Weights of a small mixture-of-experts language model, trained from scratch on English Wikipedia: vocabulary 32768.
Below are experts of layer 5 (counted from 0) of a mixture-of-experts language model. Rows are named router (the router's row for the expert), gate (a neuron's input weights, with its number), up (a neuron's input weights, with its number) and show model dimensions 0-79. Each number is 500 + 50 x the weight over its row's rms, rounded and kept within 0 to 999. Numbers have three digits each.
Before each expert's rows: a language model's description of what the expert responds to. This comes from a sample of Wikipedia text that the model never trained on.

# expert 43
Joining words and punctuation inside work titles, lists and table rows, such as or in subtitles, "The, colon, &, titled.
router:490588583496428486527451539470542500460478490500440585483481468593491464439518447431471436473413512437407515500578498559439538521484506472539454549493505478585430490492546495499530498472454553501469459613610534483541446502473481541541501454
gate0:514548463538505495450534553577523521349515507443442352509588433524495511532475528538458507500444558544512473503428507539467528513528528503549423441491574433534453476492556354505571519513490480498390483564496477488383500462427512499539535404
up0:440444488433527489422443508538459537426551523400574377469588410528483451485401612468430463499464483443500496449442519559469542492509515562555423506488562453508441484512587427407481496615529503508474533505552452489448472448451517443463589482
gate1:581546502538551524457470530482557541507528436426434511463521435515505450465557474379435485514498501421429479537478523465490590542361468552529541445506512487487538499518494520483477492577439504512460555507520573551514524496521539552479484436
up1:483538416590455588477469608587489499544551540549436525510485498472589658560416561522531564551556364581441473492388421521567554427520492418539507472481552431484530585548561436490500516588502458462526478433541443428465484498555478566459501502
gate2:497557530492487492535467446522458405509501493453471497486464520496540430444416466468446490596438491374439486476588504569550511503501499569511535586545551445554521487463486528538422539542397459526485412494516624517527628535416593521459488502
up2:484428501520501515504523567506542562501529426520511559474510475516377546506568512646661510433644484611524476504357546409500435527442463504471475493464461493452487483456529475534524468449580579535494544567391413493527442558509377460578509503
gate3:589450422463443510428529483501509481509455479405463513518505532443451559475533586484535470520490447484512507514471559567462533429494480535542386502458449402536600478536491496519542544492625424513501403566550500528492582469536481535501439401
up3:526572455489485506486417518525436549410531476487452541426511479549558415394419391421486518526533505450547527557463435477489479466398501512466500478496434516497534468434447576556414488499516597449561522520573491544501499501472577540549551413
gate4:466485527546476453436502536584515529507545528469544548507552553513478466451440516494460487480559465433518471517570563624399515542486469561539489503537490521481526509493449445477504398556483429464415341454471462399589499491497452576527413468
up4:480513452451474537427442457488487494560541466530528454489404568400489434464625460450450497419478565537564606513479497471505482498527434420473476535489469474594557575447415512484461571464560562505539457550447408560599563456563520496435464510

# expert 11
Mid-row pipe separators in Wikipedia tables, especially after a name or text cell, plus colons, semicolons and dashes in lists.
router:528474541515425374506437531587559518461583527482444584508465482530551530503582412489457453463413539459535555515486525508501523543449547542534392489397452414572444476470538536552497458440484466442471487534542516459470515518561462514559523407
gate0:473545543518528541612539506474540653471584459507440577508529424423535457432464546396519529503450485468517402501466475540430509533448507502519495420411520472565427436479465552465553460468462503469567594560553480559534603443473539404376494585
up0:493531654467576458503548511509482537508499658531497518495447492532513559541526474460454483575508589469475428539432472558567476525504528502474440570507442555547419554483473577436482541498536448580545528605496527541562491583498474491444512548
gate1:562537539466524434534427538476515600489568448488591440505616558491550446502481557478492545368503433445492471510475481560482528448529528532445564454451498534469509430519527421474497559488502605578470562462523502469499553410483565567419535512
up1:431479593498597598500525481530464487518519515489484509514453442430505414599599462583452567615538562458590468583569438510486472446567517525458452497485567471538513550525498462446471538519423404523531529560527483529537509500485508530485448535
gate2:586594515437453424519523542575373432496547478472476588487525512490566532494479510510470486521594470540477504493540460481475493585403523499533419552482520518509610471479518540483460517436504407547473558499522409461501509545409490488654557552
up2:572526532544604465464531467534414442503584514372493580558427540536533485557482483522555450487514460447529525631523540468524507512468473471580678573502468526546499468444509506533422552519519499491500550486466488502510495448491520545571553495
gate3:508563556530460607488464520462494545481581419483489526595517479444511499495505572514647475467603541463465500556460420446505499591516533486552451494498511508498527524409466527491531520494527478522571537486478501523535460522448479485456501530
up3:469480462546552516515422536559476502464495505447595491563591533416505444536532452487453592475590441543506540541583474537443410471542497540490495437392582420533554471518503425521483385560480427498492562492463440536508512537567556472484543483
gate4:618571498515463478407420480485516556554509514542442593483487544466536551449473435493585425450485507523547574569533614490466483521570527593474574476496437527551514522418436487414462509512562500456475501517369498604485428454532462552545482486
up4:405479493569483552470564475414501476393509469509546361534440421560478434526453498537470510490525529563441497504480397482462530426465421448502446500483596480474522532578516473585540405425451486557497466455553494515556502545479520461506521522

# expert 28
Colons after infobox field labels, pipe separators between table cells, and semicolons or degree signs in coordinate and name lists.
router:504528480470513404510454594529515485510520552451403563480410436537352516488553416528567467496429553398491494458536449508495564493574526511546524452440481511642541530465448469419535528481575549461445435536499525490593413520556540540474577522
gate0:452507519468398496511410558478453567476495446462524557510504549509525464539398540502564502490500501421468563580528516489476467403445471491421499551526489536505575434459471455406539507503455541476515506515532479469469497475464382530473574454
up0:504487477437456488545511592484518600505538499562557562475529528504420568479466504539549535475407450438534460486522577499436436406516460533447419607503481521488471504460557532471528487425517530521566443486544438480428589517462370466399520508
gate1:542490502461563449516494479567519436575440537513456534498356379490564450537559492494397481469422414452531450565544492567455457531528522489485511436470511384571579515548456496483559531518501494433444512544471520485556451516435554539523531512
up1:432557455561382537479539468447466546442525510468522462465574588528500498469421488493541512534611581579408549436404479437543510445476494512544513593525474591426420476497505513513504486491433537582574441494505515513392558456553430522465416450
gate2:567482448484502487553475622556459516492573534489405585516431474517506517457460492484465439481521505457477515480477519477577542611513494514502465484589502537556550504471480521541394493499530428458489437527462559540513426555454528502554458468
up2:450501527644480526440513480464504479494523428482520555498516466437559477512444557424462455555517506526426547479600454490515480461429475551425502405491553476512562524540490423509476535568452510546529411594457608480589570469514486482462532420
gate3:521575490459548530389441506478499452575524544499475457478516538518588539675500539466550465416495527511476468474572511507524455516487503377574522504479579433571543562556450583502540547507526518432371400502507568512479557493439497500536502502
up3:496482564521554512503530468370494481474521502535510500411540458472538522574492468581523454557454525461483401571495537478499505502461502459541471474425441487405394493461433501558563554523450530529425356516539470447503554493420429485551492606
gate4:486541512399492459571475534492465503528453465450433583604405432435529585415514444506598435519559435421496530461490540480492448482490416500551490484518550479624511494474495476586557564507536509483593540449540465543500514493505517465505464477
up4:518539576520552484457509580428434462485515469532407546513548437514499523467478484499499457465466437497567489416481486544483531478587447448474530409535504440550506419485517543593519531457626511525500523468455507546528445439508536423612499508